Weights of a small mixture-of-experts language model, trained from scratch on English Wikipedia.
Size: 14 layers, width 256.
Below are experts of layer 9 (counted from 0) of a mixture-of-experts language model. Rows are named router (the router's row for the expert), gate (a neuron's input weights, with its number), up (a neuron's input weights, with its number), down (a neuron's output weights, with its number) and show model dimensions 0-255. Each number is 50 + 12 x the weight over its row's rms, rounded and kept within 0 to 99.
Before each expert's rows: a language model's description of what the expert responds to; "comes after" lists some tokens at least twice as common just before its tokens as in all text. This comes from a sample of Wikipedia text that the model never trained on. Tokens count by the router's weight.

# expert 35
Description: First pieces of abstract nouns after the, a or an, such as eff(ect), histor(y), struct(ure), requ(irements), jud(icial).
comes after: " the", " a", " The", " an", "'s", "The"
router:63 35 48 53 53 48 46 45 45 45 54 55 41 37 36 57 39 18 45 70 47 49 62 53 45 32 66 45 48 72 75 71 50 39 63 64 22 41 37 54 57 45 54 56 39 55 34 65 51 61 54 66 62 55 26 54 52 55 36 60 24 60 41 66 43 64 42 46 65 64 53 51 38 62 49 46 66 64 25 62 67 38 73 43 50 33 20 70 31 59 18 44 46 49 42 43 23 59 69 60 33 42 63 38 57 47 55 47 61 49 48 53 53 50 58 64 52 59 56 55 44 63 59 57 53 40 40 35 50 47 82 64 26 41 34 49 60 66 40 42 44 51 52 58 65 51 45 46 25 32 53 37 63 41 48 27 70 55 59 32 40 48 47 59 70 32 55 47 48 66 56 56 59 45 47 45 38 49 36 64 66 35 63 48 50 64 89 42 47 62 44 48 47 59 47 50 58 50 32 43 62 35 43 34 35 34 57 41 60 44 48 50 62 67 60 48 54 52 53 57 51 57 38 63 66 39 41 36 60 37 60 40 50 63 52 41 47 45 59 63 53 41 46 43 60 41 60 66 72 47 49 44 77 41 51 31
gate1:34 68 38 44 48 53 43 41 53 56 46 51 41 38 30 63 54 49 62 74 46 63 64 51 44 44 35 64 44 54 27 50 62 58 57 62 47 50 45 41 45 39 69 49 65 57 40 53 39 54 68 25 54 39 46 57 67 38 53 46 55 58 36 45 44 56 34 51 50 45 40 59 69 34 66 52 51 43 28 58 75 40 44 45 63 39 48 49 38 43 48 57 38 51 50 49 49 65 54 60 43 64 70 60 50 55 41 51 66 48 36 49 59 30 42 44 40 45 44 52 56 32 44 78 29 47 43 41 25 53 40 64 57 60 34 47 47 66 45 38 24 25 70 75 42 56 36 74 38 47 67 52 53 58 63 60 35 58 50 45 59 60 45 45 62 48 42 34 49 62 63 48 51 50 50 67 42 57 55 50 55 74 43 37 54 67 75 48 16 46 66 62 45 39 58 47 56 61 47 47 75 63 39 54 38 56 47 46 70 27 43 61 46 64 44 67 39 47 37 63 36 33 48 42 42 26 55 37 47 43 54 57 58 74 56 41 28 59 45 65 67 61 44 34 44 79 55 73 51 21 29 43 54 70 61 35
up1:43 76 66 39 51 67 63 50 48 61 59 74 63 44 59 51 43 50 51 52 32 52 57 57 65 29 52 45 67 60 36 55 60 57 41 55 43 49 46 42 60 45 59 55 43 44 32 44 41 48 63 37 50 51 57 54 61 45 43 50 54 55 45 49 52 55 58 58 44 71 41 64 47 60 67 25 52 45 56 43 55 57 25 57 58 36 52 59 28 68 42 48 65 49 76 81 61 49 57 59 45 64 57 50 26 51 51 55 52 51 33 50 43 59 57 32 40 66 33 67 69 36 51 76 47 50 38 65 45 51 58 39 55 51 57 45 36 42 38 55 67 45 56 64 59 35 49 71 42 62 47 31 64 46 50 65 37 62 52 46 70 46 39 49 67 56 83 47 55 84 55 51 57 61 42 63 40 36 51 56 31 70 57 45 74 66 80 50 37 46 53 54 58 42 66 50 51 41 43 36 54 34 08 65 78 41 44 49 51 65 63 30 62 52 38 51 52 47 35 42 40 33 22 55 33 53 60 48 59 43 19 48 75 60 54 60 65 36 54 49 49 48 65 33 43 55 44 56 46 51 48 62 45 46 38 42
down1:52 42 73 49 42 35 46 40 48 44 61 55 41 26 62 61 60 36 35 57 55 55 53 41 50 42 34 38 38 62 54 66 38 46 17 56 74 50 24 14 57 60 33 60 38 41 58 52 44 51 70 41 56 65 46 51 55 59 32 61 56 37 83 57 56 54 47 56 54 55 40 47 52 52 66 49 55 65 41 67 77 60 44 24 48 38 53 45 53 40 50 39 58 54 54 40 32 69 41 42 61 49 43 56 75 46 27 45 45 38 48 27 47 53 44 44 49 64 33 60 61 42 36 57 32 57 36 45 49 67 57 57 56 43 38 56 67 68 47 55 36 46 69 56 58 50 28 56 36 71 42 56 48 42 57 60 36 70 63 58 59 46 30 59 51 59 68 53 41 31 54 41 43 42 43 49 36 50 36 51 51 53 46 46 54 66 76 59 60 38 39 39 30 73 33 18 37 67 65 44 34 56 68 51 36 48 68 30 58 45 56 51 58 40 50 66 43 52 66 57 46 57 51 39 46 56 56 51 59 38 53 69 46 35 50 53 48 58 65 60 62 70 60 48 66 56 55 42 35 56 77 64 42 70 48 43

# expert 3
Description: Single capital letters or short capitalized pieces beginning a name or sentence, often after a period or newline, such as H, Z, Wh.
comes after: ".", "\n", " \"", "-", ",", "|"
router:51 49 49 62 49 50 42 44 33 41 62 43 47 43 64 57 65 49 69 29 55 61 43 34 34 55 41 44 51 39 23 45 54 50 40 37 46 56 51 61 38 50 39 46 25 40 61 31 66 69 67 56 46 53 70 70 64 65 61 56 65 35 64 52 58 60 31 46 53 22 56 35 37 58 46 30 50 15 42 52 54 69 51 65 30 44 46 19 47 60 42 53 63 60 29 56 57 73 54 63 36 43 55 59 33 48 63 44 31 64 44 71 47 62 52 57 53 53 48 45 72 46 54 50 32 62 52 33 45 32 48 26 50 57 68 52 49 42 70 54 47 36 51 44 80 51 29 35 51 38 66 34 39 43 44 49 76 56 50 54 53 55 29 52 57 41 64 74 47 42 60 68 44 40 47 21 49 39 64 38 50 49 43 57 62 55 42 54 39 29 36 49 45 42 66 52 52 61 41 43 48 58 41 31 79 32 55 46 36 47 39 51 12 51 58 56 51 43 45 40 38 58 65 42 54 40 52 53 45 41 47 45 48 70 50 45 46 54 72 63 60 62 58 68 53 41 50 35 59 54 67 56 52 49 59 40
gate1:31 38 63 44 47 58 39 42 74 25 58 51 53 58 43 56 68 46 43 81 36 60 53 47 27 51 48 49 38 27 44 41 48 47 53 43 45 53 42 60 61 54 56 79 63 29 39 29 59 76 69 60 51 75 53 52 61 55 42 61 54 54 48 66 41 51 47 60 27 22 36 47 39 39 57 40 78 53 56 61 43 48 43 34 39 39 57 42 43 55 43 19 61 32 50 49 52 52 37 52 59 45 51 45 68 37 63 56 63 39 41 71 51 46 29 51 46 42 59 64 57 29 73 47 52 47 68 55 72 50 64 45 61 44 38 20 72 57 73 36 52 50 46 48 54 38 55 44 47 42 60 54 45 39 52 50 68 40 45 29 58 62 38 47 41 49 37 63 38 41 44 53 58 71 55 53 57 35 42 43 50 36 51 37 53 69 51 28 63 48 49 49 42 36 51 55 83 58 48 29 61 53 34 50 47 49 56 50 42 44 47 67 44 62 48 45 48 40 32 55 47 80 54 62 33 44 56 49 53 45 72 56 46 25 45 35 70 68 59 67 54 50 39 51 49 69 81 36 45 47 57 51 55 39 46 44
up1:50 42 53 44 47 89 41 31 69 35 60 48 60 72 40 42 74 46 48 60 49 71 58 33 33 79 40 43 41 47 44 39 50 41 48 48 34 53 43 64 38 56 46 85 62 44 44 43 65 61 78 46 68 74 63 55 61 55 52 49 66 55 46 67 46 66 31 49 34 36 46 60 56 37 58 36 55 53 41 54 52 62 55 44 33 56 45 35 50 60 42 49 49 51 49 31 34 40 40 53 42 54 53 54 71 23 52 46 45 48 44 48 56 44 29 56 38 38 53 72 71 56 73 27 57 51 47 54 65 58 58 40 66 39 41 34 63 45 64 46 41 21 53 45 64 32 49 34 51 56 61 54 56 53 56 55 57 46 55 49 37 45 40 48 54 53 42 66 64 44 36 57 58 44 59 57 45 46 45 44 39 55 43 42 40 60 58 47 50 39 49 61 35 43 53 55 69 63 29 22 49 52 55 35 25 46 48 45 44 49 39 69 65 66 36 43 57 46 48 59 42 79 52 44 43 33 84 56 49 52 62 68 61 59 42 26 80 62 41 76 58 46 60 57 53 54 71 50 62 54 69 63 47 49 46 56
down1:65 73 42 58 41 40 53 49 42 47 27 66 44 46 51 63 64 42 60 65 51 54 46 41 26 38 67 58 43 37 51 58 56 57 45 63 44 58 45 49 55 51 52 49 52 51 40 37 57 43 54 71 44 50 72 66 40 37 42 53 61 53 39 59 37 57 45 47 49 53 53 52 19 45 81 34 50 35 64 53 35 50 41 46 19 36 33 57 51 53 54 45 46 49 27 45 34 46 60 75 69 44 39 56 64 57 63 42 47 57 62 56 46 79 55 74 52 58 73 54 38 50 45 47 71 52 44 40 47 52 50 59 36 53 53 60 40 64 40 39 74 54 57 45 47 40 53 34 44 50 72 44 58 43 45 65 51 65 52 25 39 39 55 68 25 48 69 31 40 33 57 80 47 38 73 61 32 55 35 40 26 33 55 46 43 34 36 55 43 29 65 53 45 73 45 51 53 36 61 58 70 38 57 49 36 64 31 65 57 48 58 48 45 47 39 36 66 41 40 43 40 43 50 47 56 49 70 55 67 70 38 50 59 70 54 57 28 41 39 33 29 59 41 51 63 43 71 58 42 60 70 41 54 51 50 27

# expert 44
Description: Word pieces beginning proper names of schools, venues and places, often after at the, such as Bolshoi, McGill, University, attended.
comes after: " the", " at", " in", ":", " of", " from"
router:52 68 59 43 55 39 40 41 58 41 40 58 62 58 58 44 53 36 66 38 79 24 32 40 70 61 65 36 69 65 54 57 43 51 63 47 42 55 33 41 50 23 59 50 34 49 45 51 56 68 40 41 39 24 41 54 44 56 30 47 62 46 54 41 51 48 50 52 39 22 61 46 44 57 52 53 38 57 54 65 67 62 56 52 59 46 50 55 50 57 64 64 43 77 58 54 54 52 38 37 32 43 71 39 65 54 52 28 46 26 62 63 56 27 37 29 52 48 59 37 53 28 61 62 76 58 65 38 57 32 45 61 45 54 72 52 29 75 30 41 78 50 60 55 46 75 55 42 30 53 37 40 55 44 44 43 33 36 51 51 67 43 52 57 57 46 57 49 59 50 49 43 35 37 22 56 57 59 53 37 65 49 63 49 49 54 55 61 56 46 43 63 35 60 63 63 65 51 40 53 60 56 46 69 53 47 32 63 30 56 54 67 73 48 58 56 64 46 64 59 51 52 55 42 47 72 70 57 72 57 40 28 32 56 52 65 54 67 54 44 40 56 24 32 57 53 52 48 56 46 53 61 51 38 69 34
gate1:41 66 59 53 64 50 44 40 50 49 62 32 49 52 28 32 45 35 61 30 59 49 65 31 62 62 65 37 48 35 52 79 53 67 53 51 53 41 47 29 54 48 59 44 39 47 53 46 54 60 33 44 35 52 50 39 46 50 35 50 44 17 61 41 39 59 58 54 19 51 61 48 46 62 44 68 52 55 53 77 20 57 28 53 52 61 38 50 69 57 34 36 36 40 57 57 38 40 50 58 56 71 35 30 35 44 38 67 65 27 57 68 48 45 52 56 59 58 42 33 58 39 40 48 44 62 48 31 47 49 50 45 39 17 48 42 62 44 47 53 49 37 57 63 47 49 34 63 43 37 64 51 59 47 48 41 47 53 60 47 49 40 51 54 63 53 55 58 52 29 20 64 34 23 42 57 74 33 74 53 65 46 73 45 56 39 64 77 62 51 57 26 49 53 35 65 52 68 52 42 53 52 45 55 62 35 34 46 32 72 52 71 66 58 42 53 38 47 56 50 35 64 56 46 53 48 46 56 53 71 57 59 48 60 67 51 37 46 36 54 57 50 34 47 32 51 55 55 32 51 52 65 77 56 64 66
up1:63 57 23 45 39 54 45 68 38 55 41 74 44 58 65 66 54 58 38 68 55 53 28 53 49 41 49 61 38 54 51 45 51 52 52 47 37 69 38 66 45 49 35 73 44 43 61 53 35 33 61 58 56 28 50 80 51 42 63 44 47 66 46 45 60 40 44 50 67 37 57 67 59 43 61 32 47 66 48 37 47 46 60 50 42 46 49 54 36 41 51 45 43 45 49 33 59 47 31 46 58 37 62 64 40 63 68 44 31 61 53 46 62 54 53 25 40 40 50 55 55 45 49 62 41 32 45 58 52 39 49 57 40 62 59 47 37 52 55 49 56 58 40 54 54 53 61 52 71 46 22 48 54 57 43 57 51 48 39 57 57 52 42 44 51 40 71 52 58 78 82 48 65 47 89 46 47 68 40 42 43 37 35 59 33 49 37 45 43 53 51 47 80 45 51 41 44 54 36 67 63 47 53 35 50 76 58 58 61 50 43 30 40 34 62 55 59 54 47 81 70 40 60 55 38 55 43 48 62 41 51 41 36 37 37 64 66 19 58 48 24 45 68 49 50 76 37 60 67 55 85 49 35 38 57 32
down1:42 36 52 58 57 54 36 44 59 52 39 78 49 53 51 61 45 55 54 39 39 52 47 52 50 54 45 45 57 55 55 38 51 63 45 64 69 56 28 85 63 40 50 74 61 60 44 58 82 48 36 49 45 48 38 62 71 57 57 32 49 66 54 41 64 39 50 51 69 66 55 50 44 37 75 43 42 64 74 47 53 38 34 61 41 55 36 52 48 62 48 45 57 53 52 43 44 47 30 47 56 34 54 58 38 43 41 49 48 47 53 40 33 45 49 68 41 68 49 64 46 60 34 60 63 47 49 43 69 43 58 55 63 82 54 49 31 52 45 45 50 67 51 39 67 57 38 50 79 56 38 61 55 43 44 56 60 54 36 57 70 49 51 56 54 39 47 63 71 54 72 58 49 61 74 41 57 30 54 57 55 71 41 41 54 48 60 43 47 52 44 37 34 47 52 69 45 51 61 37 52 68 46 42 51 71 80 51 56 56 26 53 17 35 39 42 37 75 28 57 69 71 54 59 78 46 79 37 32 32 68 44 46 44 32 47 55 61 49 56 57 60 44 49 62 61 61 68 65 43 41 42 49 38 35 57